{
  "num_hidden_layers": 18,
  "hidden_size": 128,
  "n_experts": 128,
  "experts_per_token": 2,
  "d_expert": 80,
  "d_shared_expert": 64,
  "hidden_act": "squared_reglu",
  "moe_layers": [2, 3, 4, 5, 6, 7, 8, 9, 10, 11, 12, 13, 14, 15, 16, 17],
  "router_score": "softmax",
  "normalize_top_k": true,
  "routed_scale": 1.0,
  "balance_loss": 0.000408,
  "balance_bias": true,
  "init_std_router": 0.0112,
  "lr_router": 0.00153,
  "vocab_size": 10325,
  "norm": "layernorm",
  "norm_eps": 1e-07,
  "tie_word_embeddings": false,
  "optimizer": "soap_variant",
  "learning_rate": 0.00953,
  "beta1": 0.95,
  "beta2": 0.95,
  "max_grad_norm": 0.5,
  "batch_tokens": [65536, 131072, 262144],
  "max_seq_len": 512,
  "train_tokens": 788400000,
  "max_steps": 5742,
  "dataset": "wikipedia_en"
}
Below are experts of layer 4 (counted from 0) of a mixture-of-experts language model. Rows are named router (the router's row for the expert), gate (a neuron's input weights, with its number), up (a neuron's input weights, with its number) and show model dimensions 0-127. Each number is 50 + 12 x the weight over its row's rms, rounded and kept within 0 to 99.
Before each expert's rows: a language model's description of what the expert responds to; "gets" lists some tokens that make up at least twice as much of what it gets as of all text. This comes from a sample of Wikipedia text that the model never trained on. Tokens count by the router's weight.

# expert 63
What it handles: Sentence- and paragraph-initial tokens. First token after a line break or period, such as According, However, During, or the first capital of a name opening a paragraph.
gets: "S", "M", "A", "C", "B", "The"
router:52 59 43 53 31 68 25 64 57 57 50 31 50 54 47 54 39 36 67 59 68 63 55 42 32 48 69 34 34 52 60 55 49 67 32 40 54 65 47 48 64 59 50 31 56 34 32 60 49 57 38 73 41 58 50 42 50 61 49 73 42 65 61 51 45 52 41 57 56 42 78 45 52 53 41 51 41 49 36 40 57 47 59 56 40 51 69 56 57 53 38 55 43 67 48 41 53 68 42 48 45 54 51 62 31 75 58 18 47 37 72 74 54 46 52 56 76 47 44 64 36 47 31 43 67 23 56 54
gate1:39 47 51 60 41 58 45 68 37 49 41 48 67 51 39 75 36 43 66 42 48 51 41 49 40 23 62 68 33 70 49 41 50 31 37 34 46 37 64 34 57 43 62 43 34 64 53 60 44 51 31 63 72 61 34 69 62 45 43 58 23 60 46 54 48 54 24 31 50 55 53 50 47 44 43 62 50 47 37 36 59 43 61 64 68 58 34 71 64 56 32 62 42 38 31 45 48 84 29 50 32 42 48 56 32 42 57 47 48 42 43 30 45 54 53 67 51 48 60 47 38 45 57 46 37 44 43 47
up1:58 60 47 52 43 46 88 61 47 59 43 69 56 53 67 51 48 42 49 57 50 43 33 39 41 34 55 64 47 54 68 37 61 68 49 47 39 55 55 34 85 51 50 52 60 57 60 46 42 57 52 53 38 62 40 58 48 59 55 48 49 73 58 58 36 57 34 48 49 53 56 68 53 60 56 69 79 53 62 61 49 29 55 61 60 73 33 33 54 73 49 63 56 63 58 52 60 51 73 62 37 52 48 58 50 55 61 42 64 48 68 61 51 53 59 44 70 58 45 44 53 05 43 55 44 71 57 51
gate2:46 15 71 65 46 52 40 47 56 37 41 44 54 73 52 53 43 36 58 58 65 52 40 63 37 57 46 45 62 69 66 48 41 64 53 44 44 55 55 33 57 49 44 35 33 25 56 49 29 43 32 40 38 45 53 55 26 44 29 53 48 63 70 49 52 64 54 39 62 20 48 55 42 54 58 65 29 36 78 54 37 33 31 50 46 37 45 52 46 56 38 56 65 48 57 53 56 42 54 44 46 39 66 53 49 37 60 50 54 44 61 56 73 42 37 21 45 65 42 43 62 66 38 69 53 61 63 47
up2:49 65 51 49 50 46 73 49 28 59 47 70 46 39 39 42 48 59 47 63 44 48 40 40 55 37 51 42 39 49 40 48 79 72 45 70 66 46 42 63 22 34 66 80 50 63 53 49 33 67 40 43 43 60 56 50 60 50 60 64 58 47 41 61 39 52 50 41 55 66 61 64 63 71 42 59 52 60 32 12 44 30 72 53 57 40 44 61 43 66 48 65 27 46 48 38 59 67 44 67 52 40 48 42 57 42 54 71 52 36 49 46 47 38 55 58 41 39 42 47 37 62 31 46 44 69 39 51
gate3:55 57 53 47 55 63 48 56 46 72 52 54 68 53 40 51 44 50 43 48 56 61 41 57 71 66 65 44 63 62 78 60 72 35 54 55 46 64 56 35 55 39 26 50 47 39 54 54 35 60 48 59 46 54 55 53 53 70 25 49 60 43 29 60 63 37 23 63 45 49 48 67 60 50 48 34 45 47 61 66 47 42 32 60 44 55 69 71 49 49 45 41 62 47 41 84 61 47 21 45 51 61 76 49 42 40 45 52 39 69 41 38 41 12 54 56 46 52 63 59 60 39 54 39 61 53 55 48
up3:41 80 56 63 43 38 34 34 27 52 72 51 76 68 39 65 36 38 31 40 59 63 55 42 71 48 44 35 52 52 50 56 72 43 45 65 68 55 52 54 41 43 53 55 43 44 59 34 55 46 36 50 77 49 52 48 85 62 53 45 48 51 59 43 50 56 35 60 68 45 47 59 61 64 41 59 49 54 56 58 55 45 53 63 52 60 45 54 49 47 49 54 50 53 79 55 51 36 35 49 41 64 50 36 58 42 43 39 46 35 11 45 56 67 33 40 45 46 37 55 37 65 57 61 42 25 44 64
gate4:43 37 54 60 49 61 56 76 31 48 50 41 28 54 52 59 52 37 65 53 34 51 51 37 51 41 83 63 47 66 42 36 69 66 50 47 56 76 48 66 43 44 48 33 34 60 55 71 58 55 47 41 44 51 55 70 50 59 47 36 63 58 46 52 25 50 46 38 71 67 32 80 46 36 34 41 56 32 59 43 37 53 61 61 46 53 55 64 57 58 56 56 42 49 44 49 40 42 46 34 60 67 48 63 62 52 38 27 52 61 40 31 44 38 47 60 50 52 46 61 71 20 64 37 42 38 45 42
up4:45 72 58 36 51 30 50 43 45 49 44 45 57 51 52 40 66 58 59 57 35 40 64 44 49 53 57 45 70 51 44 48 56 80 42 62 67 63 45 64 45 26 37 34 48 40 59 42 59 28 52 33 57 49 45 60 57 59 40 69 67 42 24 51 70 31 83 40 52 71 39 50 56 37 32 52 44 55 75 46 64 43 44 40 54 60 54 60 37 31 41 46 46 45 50 71 26 38 37 38 53 59 51 60 60 60 49 39 30 51 59 49 49 44 50 61 76 54 36 46 73 37 50 43 44 38 65 56
gate5:73 53 46 40 64 36 45 41 52 54 68 34 46 38 68 43 43 31 61 62 43 35 42 61 35 58 70 47 36 42 41 54 46 56 65 75 47 39 46 39 57 46 44 52 73 24 63 46 49 46 48 73 57 44 45 62 67 44 53 72 40 39 70 40 27 59 39 49 40 56 58 56 39 52 54 45 38 33 33 72 60 66 41 58 42 57 43 32 31 39 40 69 51 55 38 61 58 35 48 52 51 33 62 44 41 68 32 37 39 56 47 51 55 34 68 47 61 53 59 52 65 66 64 43 71 38 59 66
up5:48 50 55 39 27 63 50 58 62 66 42 44 44 68 65 21 43 44 47 43 26 56 56 38 51 52 71 36 44 48 35 61 58 35 45 49 58 40 54 40 58 54 61 61 44 61 49 54 52 59 58 38 56 49 36 41 40 31 20 62 35 46 61 44 26 25 52 43 62 49 62 49 61 50 32 51 59 73 35 58 44 39 43 44 63 40 67 37 43 68 63 62 52 36 59 73 35 46 60 48 59 79 65 59 53 53 70 57 61 52 47 47 55 50 67 44 46 50 46 61 61 30 38 37 67 39 24 47
gate6:62 63 52 38 49 60 46 57 17 30 45 38 74 50 31 38 56 37 44 64 62 41 53 50 49 57 58 39 40 50 42 68 54 54 39 38 75 58 44 49 41 45 72 40 54 37 41 41 43 55 27 58 52 67 69 46 40 52 75 55 44 55 45 57 42 65 51 52 68 58 71 52 50 60 80 48 53 45 52 26 44 37 38 56 62 60 53 54 56 44 46 53 63 49 37 37 50 69 63 63 51 66 46 43 31 68 58 61 66 48 69 70 38 54 75 54 47 34 65 49 52 56 59 58 50 49 76 70
up6:47 35 50 53 48 52 69 40 65 40 32 50 48 69 66 39 52 51 27 40 54 40 48 55 73 49 54 47 38 56 52 13 42 68 53 48 48 68 54 48 23 70 48 53 26 57 47 57 52 55 54 64 37 29 64 60 64 66 43 38 62 54 38 55 54 37 56 53 49 42 59 35 57 34 21 54 43 48 62 48 14 69 55 52 25 42 49 42 51 36 61 30 35 53 49 51 48 47 55 52 51 67 46 51 53 52 47 50 41 72 28 36 47 53 36 45 44 60 36 30 40 59 39 61 54 52 67 54
gate7:44 39 46 50 43 26 41 32 62 81 35 32 47 50 54 57 55 72 53 44 65 53 54 58 42 40 55 20 51 55 47 46 53 58 45 64 48 48 56 34 67 64 58 38 52 44 48 59 69 46 38 72 61 59 62 48 63 40 52 26 56 65 50 41 46 39 61 38 59 52 57 28 71 46 58 17 40 51 63 45 56 78 49 38 85 61 51 64 38 69 44 40 57 41 55 33 60 56 35 55 24 45 70 53 54 37 62 55 40 59 60 47 59 63 43 55 41 59 58 49 37 59 53 48 42 54 54 43
up7:64 30 40 49 54 63 69 57 41 32 24 42 38 60 44 57 64 34 35 39 48 34 34 33 47 65 52 74 48 35 18 60 48 49 41 45 70 41 54 43 67 45 47 48 64 58 48 64 36 52 66 39 42 70 42 60 25 38 55 51 62 50 60 43 38 55 28 52 57 41 39 40 46 39 41 52 44 34 52 50 50 28 39 22 51 62 46 44 64 62 45 36 66 63 80 47 40 39 37 59 52 68 44 38 49 29 46 50 48 42 37 51 41 53 46 43 59 31 28 36 47 42 53 60 45 60 56 50
gate8:57 44 66 66 37 34 47 68 45 53 66 59 48 51 48 64 71 46 43 53 52 52 37 53 44 34 67 68 60 55 39 26 48 41 35 43 58 57 62 39 39 61 67 62 45 35 51 52 22 39 46 56 69 29 55 32 51 49 48 57 63 50 43 54 35 56 59 38 38 32 53 57 41 44 38 44 47 41 51 52 29 77 33 47 80 36 42 53 46 09 49 63 52 41 66 51 33 59 53 54 54 46 59 48 56 59 51 51 50 30 64 18 71 40 51 38 47 57 59 50 37 53 46 45 69 38 56 48
up8:30 35 60 55 34 63 52 43 23 40 57 46 66 54 38 34 31 40 52 45 54 46 47 39 63 56 34 53 36 41 49 25 62 65 59 66 49 66 61 43 66 58 44 63 40 59 44 41 74 32 35 61 51 49 62 52 47 53 47 47 43 42 57 43 46 41 29 50 74 59 73 41 56 30 37 71 58 47 49 55 57 29 49 33 65 56 57 68 47 76 40 49 52 42 31 70 42 58 43 59 59 43 32 44 34 43 61 66 51 76 52 73 58 48 51 65 43 49 53 45 48 45 41 61 25 44 38 45

# expert 61
What it handles: Abbreviations and pieces after P. Letter pieces after a capital P in acronyms and names, such as P-ST, P-OW, P-ak, plus unit words, decimal points and table pipes.
gets: ".", "th", "R", " km", "K", "iper"
router:45 47 33 44 40 50 61 57 53 48 28 33 30 47 64 62 64 36 43 36 34 58 64 61 58 46 76 47 36 54 79 42 64 54 40 50 30 50 41 51 58 50 39 59 59 57 53 23 41 51 35 74 47 33 29 62 50 70 50 59 53 52 43 69 47 56 38 47 51 31 53 76 49 24 30 44 72 52 50 44 62 57 43 56 69 52 33 69 56 36 43 52 42 54 63 67 42 38 61 70 48 46 55 62 53 50 47 59 53 45 28 54 50 60 44 44 58 69 36 57 66 56 56 49 62 44 75 58
gate0:67 52 58 50 56 30 42 43 55 60 42 47 52 54 67 48 50 52 52 35 43 44 59 57 44 62 42 68 38 39 68 65 52 29 32 36 30 54 59 33 34 51 50 82 37 61 43 51 56 54 31 66 45 44 31 63 33 45 55 46 55 54 68 54 50 60 68 41 42 71 66 54 39 44 49 46 71 60 44 30 29 50 57 46 37 63 17 73 31 56 52 54 48 52 38 37 28 44 64 38 48 42 66 24 39 60 43 53 36 49 50 52 63 65 48 39 57 59 76 65 62 54 49 53 54 57 56 39
up0:70 44 48 34 42 36 48 60 16 44 41 70 55 48 51 62 61 42 56 40 71 66 52 63 55 49 37 45 43 55 60 49 58 54 41 34 49 30 47 58 53 45 64 46 58 62 57 36 56 63 30 58 50 51 38 54 65 59 75 42 43 53 56 54 79 52 78 50 41 52 64 41 49 45 48 63 43 58 44 62 55 62 59 43 34 28 47 60 57 58 61 49 57 45 30 56 64 34 45 60 65 64 90 60 43 52 60 79 46 61 56 42 63 60 35 57 68 57 37 51 46 44 69 53 59 31 55 54
gate1:54 53 34 49 57 45 59 55 54 65 38 65 52 54 77 52 53 40 54 54 48 41 57 64 43 56 48 53 51 64 43 61 35 61 38 38 37 48 34 68 54 43 54 33 63 43 59 46 58 29 47 56 64 32 27 66 41 61 39 66 47 43 68 39 42 56 59 58 49 47 43 40 36 39 58 56 85 33 79 48 65 53 40 51 44 62 28 62 48 55 56 54 80 34 39 54 21 50 67 65 84 45 69 52 55 42 54 42 58 47 49 53 52 46 59 35 57 26 58 53 44 64 49 55 50 48 53 72
up1:54 44 36 45 70 49 34 47 63 44 42 40 56 46 39 50 43 41 42 60 52 56 50 40 36 18 52 67 48 43 52 43 30 43 57 65 57 44 65 45 60 32 48 32 55 33 42 82 27 65 48 36 36 38 53 49 39 61 41 46 53 36 48 46 60 43 53 63 44 69 50 61 43 49 54 66 40 53 37 43 43 30 52 57 31 62 48 59 29 55 68 55 56 53 16 63 18 49 49 57 51 52 48 52 42 57 50 46 57 46 60 58 50 46 44 84 21 81 53 52 54 56 68 59 55 53 43 37
gate2:29 38 36 78 54 41 23 56 64 62 67 44 62 39 60 42 42 64 44 58 48 48 60 31 50 35 55 41 59 52 55 31 67 43 50 54 49 49 44 36 59 48 56 33 29 56 39 51 49 50 58 55 60 36 46 77 44 23 54 52 61 67 46 48 37 50 50 71 66 56 62 43 54 37 41 53 45 40 27 40 40 24 49 24 52 35 50 61 53 61 46 56 47 33 57 58 61 55 72 68 66 66 56 61 66 29 46 70 35 48 37 48 69 49 52 42 40 55 40 60 42 44 67 32 43 50 54 37
up2:52 65 52 48 47 39 43 52 52 63 39 35 82 58 47 45 51 57 23 29 40 45 53 56 40 49 37 46 62 42 54 38 62 43 42 54 37 58 49 45 61 57 54 68 54 53 51 69 20 59 29 38 51 41 71 40 58 57 54 42 28 46 47 54 38 21 67 44 64 46 53 50 49 32 48 60 37 54 57 49 45 51 34 45 63 41 54 37 42 24 64 49 59 51 53 59 36 63 79 46 58 79 59 54 74 56 34 54 22 57 49 51 59 30 53 64 40 35 51 60 54 53 47 42 58 55 34 70
gate3:60 37 40 80 56 52 53 26 48 35 54 57 40 73 56 70 51 46 57 45 34 48 51 80 44 65 51 27 42 48 55 47 58 50 60 66 52 39 54 43 59 58 47 34 40 67 39 25 38 59 49 50 43 32 24 32 41 56 58 34 37 63 46 53 49 26 64 22 45 39 38 48 35 45 58 65 50 40 52 41 70 49 34 36 42 40 56 64 39 51 64 63 63 35 62 68 60 50 37 33 34 54 55 60 56 57 48 60 50 55 45 47 66 70 47 66 57 49 59 69 63 53 43 64 51 58 64 52
up3:46 42 33 48 62 37 42 73 56 35 46 61 33 50 54 39 38 42 73 55 50 60 65 37 51 69 49 44 48 38 68 42 49 29 38 34 57 55 64 54 49 46 67 61 51 21 57 62 46 35 61 32 53 58 68 51 36 33 57 37 45 61 53 59 62 48 33 59 77 58 37 44 52 65 50 58 66 34 41 50 43 45 44 68 47 45 57 69 52 33 45 19 70 63 46 53 46 37 47 26 62 60 49 47 40 57 50 47 49 47 57 30 66 56 64 79 33 32 51 30 54 39 63 48 48 52 60 52
gate4:54 37 38 33 61 45 55 29 42 62 30 61 46 52 53 57 57 42 54 58 29 55 55 58 40 47 41 60 57 67 51 58 47 56 37 47 65 62 59 24 41 51 47 61 60 71 83 64 56 66 23 52 52 57 59 51 70 60 69 33 55 38 63 46 57 40 59 68 52 40 43 49 47 30 58 43 61 44 61 39 56 61 38 54 32 61 37 43 50 54 70 60 46 44 55 64 76 33 50 40 42 53 32 63 70 59 60 54 44 52 47 52 60 60 64 56 27 72 49 48 70 53 46 63 40 25 43 31
up4:59 43 47 63 48 64 50 56 54 40 43 48 48 55 45 38 45 53 56 54 60 60 59 49 64 72 66 50 60 57 52 35 32 34 29 57 41 57 21 69 49 50 52 26 42 64 43 57 49 49 46 58 67 67 50 64 39 38 48 46 62 24 43 66 26 51 55 43 52 53 36 50 55 53 19 53 49 36 52 26 44 49 38 37 44 52 49 50 29 33 25 48 69 47 39 61 62 42 48 45 40 28 45 35 48 49 50 61 82 67 55 41 50 51 39 49 57 56 75 61 47 69 68 28 57 51 43 33
gate5:43 62 38 51 39 23 61 64 50 43 33 49 48 50 50 52 45 54 58 70 65 54 60 49 52 48 46 72 70 27 51 28 51 48 34 38 39 44 46 44 40 33 44 42 63 68 26 31 64 54 44 56 71 43 52 44 19 42 40 59 44 44 47 61 34 17 42 43 26 49 55 42 43 33 32 49 67 57 52 41 56 59 54 47 26 53 47 60 39 26 41 59 65 52 57 42 56 53 45 38 45 63 58 58 66 52 69 53 67 54 57 57 49 34 53 62 61 44 47 62 53 28 37 72 42 48 34 53
up5:64 69 48 41 62 59 56 48 57 41 78 53 45 72 53 55 42 39 23 67 31 38 54 51 42 63 45 81 65 53 76 48 51 45 42 46 27 39 64 33 45 62 53 46 57 47 45 59 59 60 48 41 61 42 30 34 44 45 36 57 46 37 33 42 39 50 61 64 45 52 37 51 57 60 52 37 65 47 53 46 34 46 80 44 42 45 54 45 49 21 44 47 26 43 55 54 51 25 57 54 49 41 56 76 84 47 51 40 45 66 59 65 50 34 51 44 46 45 41 49 61 46 61 57 48 51 69 65
gate6:52 40 69 48 54 15 71 54 51 55 52 43 60 55 52 57 85 58 60 42 38 53 40 36 52 46 66 35 53 65 57 62 65 34 30 39 30 64 46 52 52 53 81 54 53 56 62 47 38 61 35 51 63 58 53 43 34 53 33 21 48 45 60 45 31 33 59 52 59 34 53 49 58 75 65 45 45 48 50 45 36 60 35 53 60 40 51 42 55 45 36 49 42 51 48 45 64 65 55 41 70 56 44 34 41 51 44 50 38 34 65 45 64 74 65 34 49 43 48 58 36 56 38 63 72 45 63 58
up6:48 51 69 47 60 78 49 59 48 55 53 46 45 53 32 46 38 67 35 60 73 79 39 59 53 56 48 50 38 49 43 47 57 36 57 53 48 35 28 49 52 33 28 53 43 33 46 55 65 58 60 52 42 28 62 44 54 42 64 68 61 86 28 41 39 62 27 46 44 57 63 37 58 51 32 32 74 36 64 50 44 57 40 47 54 36 61 73 44 45 47 59 48 62 61 58 55 41 37 57 49 64 40 46 45 52 47 58 30 81 44 44 56 50 56 35 66 58 38 56 47 39 41 70 61 56 48 44
gate7:49 44 35 53 39 53 51 60 49 75 73 43 43 51 61 50 63 41 51 46 59 61 40 40 56 39 48 61 47 55 63 57 62 51 49 59 53 59 47 50 38 67 36 53 39 51 46 65 50 73 30 62 63 49 50 66 21 33 47 57 66 35 59 76 65 29 42 59 49 69 41 70 52 35 40 42 60 51 72 52 42 34 63 17 44 65 38 55 52 45 39 63 50 59 63 70 68 52 55 63 52 61 38 63 53 28 31 48 66 57 63 48 51 48 52 63 44 29 71 52 59 56 37 26 39 57 52 40
up7:50 40 56 55 70 43 48 41 50 50 47 39 64 41 54 59 54 68 22 61 64 72 54 53 38 25 51 44 76 57 54 34 38 29 62 63 37 44 41 33 35 43 52 53 59 60 46 38 49 71 35 52 55 43 48 62 40 50 38 45 50 62 24 45 49 29 36 43 47 60 37 44 79 54 59 49 71 43 52 56 49 56 54 69 32 40 35 71 52 37 52 58 72 71 51 41 60 43 53 54 61 43 53 24 38 54 40 62 56 44 47 63 54 55 48 40 79 50 46 47 40 58 32 54 66 47 61 73

# expert 33
What it handles: Capitals after brackets. Single capital letters opening a word or country code after an opening parenthesis or quote, as in (BEL), (TGA), (Boston).
gets: "B", "C", "M", "S", "T", "G"
router:55 59 21 62 64 72 46 41 63 35 69 39 46 29 45 48 66 37 35 39 38 60 41 48 42 35 59 24 54 37 71 57 58 49 30 42 75 49 41 32 37 38 66 46 45 37 52 58 37 44 30 46 52 28 41 33 52 68 58 67 41 57 51 34 43 55 41 53 47 45 78 48 59 44 64 49 57 47 53 38 30 44 41 75 34 50 47 50 64 40 36 62 48 59 58 49 62 68 22 33 40 48 52 62 39 54 46 52 45 38 53 47 50 45 52 68 56 58 58 42 39 64 55 53 54 52 38 29
gate1:39 61 47 60 68 42 70 44 54 32 67 43 44 40 44 42 46 70 48 69 46 47 72 40 73 57 46 57 67 43 71 29 33 64 45 52 36 48 29 26 33 44 69 26 53 45 58 42 54 47 65 55 65 34 57 67 53 42 52 49 42 29 64 49 55 29 46 49 59 46 56 23 47 68 53 42 64 60 47 32 64 43 56 47 41 43 29 56 51 32 30 67 45 50 44 44 38 47 42 26 52 37 50 41 44 32 61 46 44 47 44 46 62 49 53 63 46 44 76 41 53 40 47 34 42 27 50 49
up1:34 37 38 36 59 44 58 61 59 28 61 63 74 46 37 45 62 58 26 49 54 41 50 49 45 48 64 48 70 56 53 55 39 36 63 45 50 55 16 65 47 47 49 56 47 81 58 46 57 36 48 61 44 79 44 66 43 38 55 60 47 25 39 30 56 57 29 68 53 69 58 76 48 40 46 43 36 25 52 52 60 53 72 45 32 53 74 35 48 42 38 51 33 44 50 50 52 38 40 48 52 45 62 34 48 64 44 49 60 50 65 48 49 40 59 37 58 42 31 36 66 42 57 35 47 54 58 42
gate2:64 75 43 61 31 33 49 51 58 45 53 36 56 53 72 54 67 51 54 66 61 58 46 63 49 75 36 44 27 73 53 35 60 50 63 72 59 48 51 72 59 49 41 61 53 61 56 60 51 59 38 69 58 69 77 63 43 51 32 44 48 35 53 36 53 59 59 58 59 39 58 64 62 65 66 47 65 61 53 35 41 43 53 42 33 49 48 57 39 39 46 58 46 36 50 49 53 44 54 41 39 48 45 72 24 54 75 54 52 74 55 65 49 31 59 48 32 62 52 73 44 69 46 58 64 52 38 49
up2:41 55 36 42 37 57 52 49 59 44 60 27 44 53 43 50 34 54 49 54 64 51 54 46 26 53 49 64 79 50 57 57 60 40 38 40 51 57 64 38 34 31 51 42 56 59 26 39 57 38 40 37 51 28 26 57 49 39 81 57 36 46 45 54 52 75 41 30 47 43 65 57 52 65 67 51 45 55 58 55 55 63 71 60 61 70 61 39 56 52 56 50 29 38 36 51 55 33 47 47 54 59 49 47 62 71 50 54 68 72 47 62 28 34 46 63 54 34 56 57 21 34 55 48 62 63 61 50
gate3:52 47 60 45 55 47 67 40 40 64 39 63 34 33 45 58 29 43 49 71 58 54 68 33 53 36 46 45 46 81 43 35 56 55 64 50 58 48 38 60 59 60 55 80 73 38 38 51 52 61 46 52 52 50 55 42 38 45 47 53 66 39 44 36 53 43 49 63 55 47 61 51 34 69 54 58 43 38 37 45 48 77 23 45 38 42 46 34 60 39 53 59 69 56 83 40 41 45 38 70 65 40 38 70 36 51 48 54 64 60 46 26 30 45 49 56 56 60 43 37 46 45 33 35 55 41 62 30
up3:33 76 60 46 77 66 42 67 52 72 32 36 47 48 50 42 37 50 35 58 41 51 55 38 44 55 36 37 59 40 58 47 30 57 50 39 57 46 47 56 36 57 46 30 52 31 67 46 47 52 44 54 49 46 45 43 47 41 45 55 59 45 38 63 52 34 86 67 89 60 43 57 43 53 65 64 36 45 60 55 57 66 49 46 52 38 57 72 50 35 48 48 53 57 59 39 33 48 51 39 33 37 55 44 53 56 46 42 65 35 53 41 34 50 52 54 29 45 18 45 62 43 48 74 49 65 72 52
gate4:36 53 51 46 54 47 43 39 66 74 43 65 51 45 69 58 66 54 53 51 72 56 27 41 52 48 47 69 52 52 39 66 59 21 31 35 61 48 19 41 37 29 47 39 53 36 33 39 51 35 13 48 45 31 68 59 43 56 53 50 55 48 61 44 63 43 57 47 56 46 61 75 39 58 37 56 49 56 45 58 56 36 41 50 50 59 32 48 49 57 58 65 66 39 46 56 61 68 43 46 75 46 35 27 45 30 44 43 56 43 53 49 67 62 49 64 66 69 56 47 57 47 59 62 62 44 60 36
up4:55 52 59 69 48 64 55 39 38 33 59 74 60 24 56 42 61 51 56 39 54 67 46 31 62 50 54 41 63 54 54 26 58 63 63 30 44 50 62 49 55 47 57 43 67 62 64 49 60 55 67 54 59 64 68 58 65 48 38 43 48 54 43 53 43 38 63 29 32 33 36 81 48 63 61 55 63 46 52 44 72 29 63 54 51 71 48 48 48 64 49 32 71 66 46 53 40 70 46 42 30 29 48 72 38 49 58 61 55 28 48 51 44 66 45 49 52 61 45 66 70 53 37 55 53 57 36 64
gate5:41 54 39 67 39 33 36 40 65 41 65 40 55 65 50 76 42 57 45 42 68 44 44 59 41 76 67 37 59 80 63 43 70 53 28 53 55 65 47 56 50 46 56 40 65 47 79 55 52 57 51 74 43 24 48 42 63 55 55 81 41 60 52 45 38 45 34 60 55 55 78 53 47 35 69 58 43 49 58 44 55 46 62 51 39 60 46 57 47 44 21 48 48 54 39 39 40 44 49 53 37 53 32 61 74 39 49 47 46 46 51 43 45 35 44 54 38 68 39 63 50 53 70 39 62 67 56 51
up5:39 30 37 35 55 32 41 58 62 50 35 35 46 35 47 61 63 46 43 52 44 37 56 75 45 49 54 45 44 62 29 50 46 48 36 60 25 37 61 43 49 53 42 51 66 49 39 42 45 47 42 49 29 62 35 66 49 41 76 46 51 53 53 47 46 38 42 56 28 62 36 57 29 59 52 37 73 59 42 57 55 51 61 59 41 29 58 50 45 37 49 52 68 51 43 66 53 46 55 66 53 50 63 41 54 28 37 47 69 35 57 69 38 62 76 68 45 69 46 41 55 42 54 65 66 09 44 64
gate6:46 60 43 21 45 42 46 31 54 42 39 56 42 41 43 52 55 54 34 58 42 37 60 34 33 58 74 48 56 60 91 25 20 48 47 51 49 66 63 66 58 42 62 52 61 54 37 54 46 53 61 63 46 37 53 44 35 44 54 55 59 54 50 51 43 46 73 37 45 49 31 70 61 60 33 59 53 46 50 45 57 52 37 63 62 43 55 43 51 62 47 67 45 48 47 51 52 39 36 51 48 68 35 63 50 27 44 61 56 48 46 33 57 65 61 79 65 73 52 65 44 68 61 20 49 53 46 54
up6:51 56 58 40 40 53 38 40 34 54 59 46 48 39 62 51 63 61 59 59 63 55 59 60 26 41 27 44 55 48 61 25 45 51 40 60 58 19 70 49 37 38 68 57 33 70 39 85 35 55 69 51 66 44 22 44 40 41 36 35 46 59 64 47 45 54 59 49 64 58 51 47 59 66 33 46 26 25 44 61 47 54 49 49 61 44 47 45 55 53 68 47 55 55 47 57 57 65 44 29 47 63 60 46 40 43 51 59 14 52 36 52 33 50 65 48 43 52 62 44 48 44 52 43 42 57 29 58
gate7:52 59 43 48 56 43 40 41 41 44 69 47 39 48 56 32 56 27 61 48 37 32 40 78 64 56 36 47 62 53 66 44 41 57 55 53 41 47 45 66 79 53 55 44 42 39 40 42 30 57 40 47 74 53 55 60 48 45 67 52 46 43 59 54 30 43 33 55 41 48 44 28 47 54 55 59 45 20 47 51 53 23 35 46 34 70 48 38 51 53 26 53 48 58 51 40 69 54 51 71 51 27 51 68 40 63 64 71 63 60 44 50 40 30 57 67 51 71 43 30 73 44 65 59 53 40 54 45
up7:53 61 39 50 22 51 31 51 48 62 51 22 56 53 34 19 35 46 44 40 30 37 43 47 31 48 27 53 55 45 37 34 43 56 59 68 49 57 48 60 64 28 51 44 47 40 71 49 32 46 65 60 66 49 56 49 56 61 60 57 57 44 46 46 34 34 47 43 40 37 46 31 52 59 38 35 43 42 37 39 45 41 52 42 37 34 47 51 30 72 64 52 44 53 33 53 52 61 45 72 57 69 49 62 49 38 50 33 51 45 41 74 52 43 39 38 50 39 38 27 39 57 54 36 80 60 69 43
gate8:57 54 44 43 60 56 50 61 50 74 50 35 51 53 35 68 36 52 55 45 59 41 55 67 31 57 57 51 50 38 65 65 37 32 48 61 52 42 49 34 43 36 44 52 21 52 49 49 42 47 33 45 54 30 66 62 30 55 53 70 41 40 50 94 55 58 27 85 59 36 54 41 28 50 44 59 33 69 25 40 37 51 54 61 60 45 42 46 48 49 42 51 47 53 43 39 44 53 71 53 48 45 45 52 46 66 35 66 55 62 67 53 34 54 33 63 69 47 55 41 53 53 56 48 68 32 44 51
up8:67 45 44 57 44 52 35 32 34 45 50 30 38 65 52 42 59 55 63 44 60 51 42 54 65 29 39 45 66 45 61 34 20 60 57 53 55 38 40 53 49 42 67 43 44 64 77 53 51 60 61 61 51 51 37 40 35 60 60 38 46 63 39 29 26 52 43 63 63 65 46 32 50 47 46 59 60 57 56 42 63 37 54 56 55 38 47 61 38 48 46 49 63 32 55 63 42 27 60 42 62 22 43 26 61 47 45 68 63 65 47 61 32 36 18 48 38 40 60 60 49 35 45 40 63 31 50 40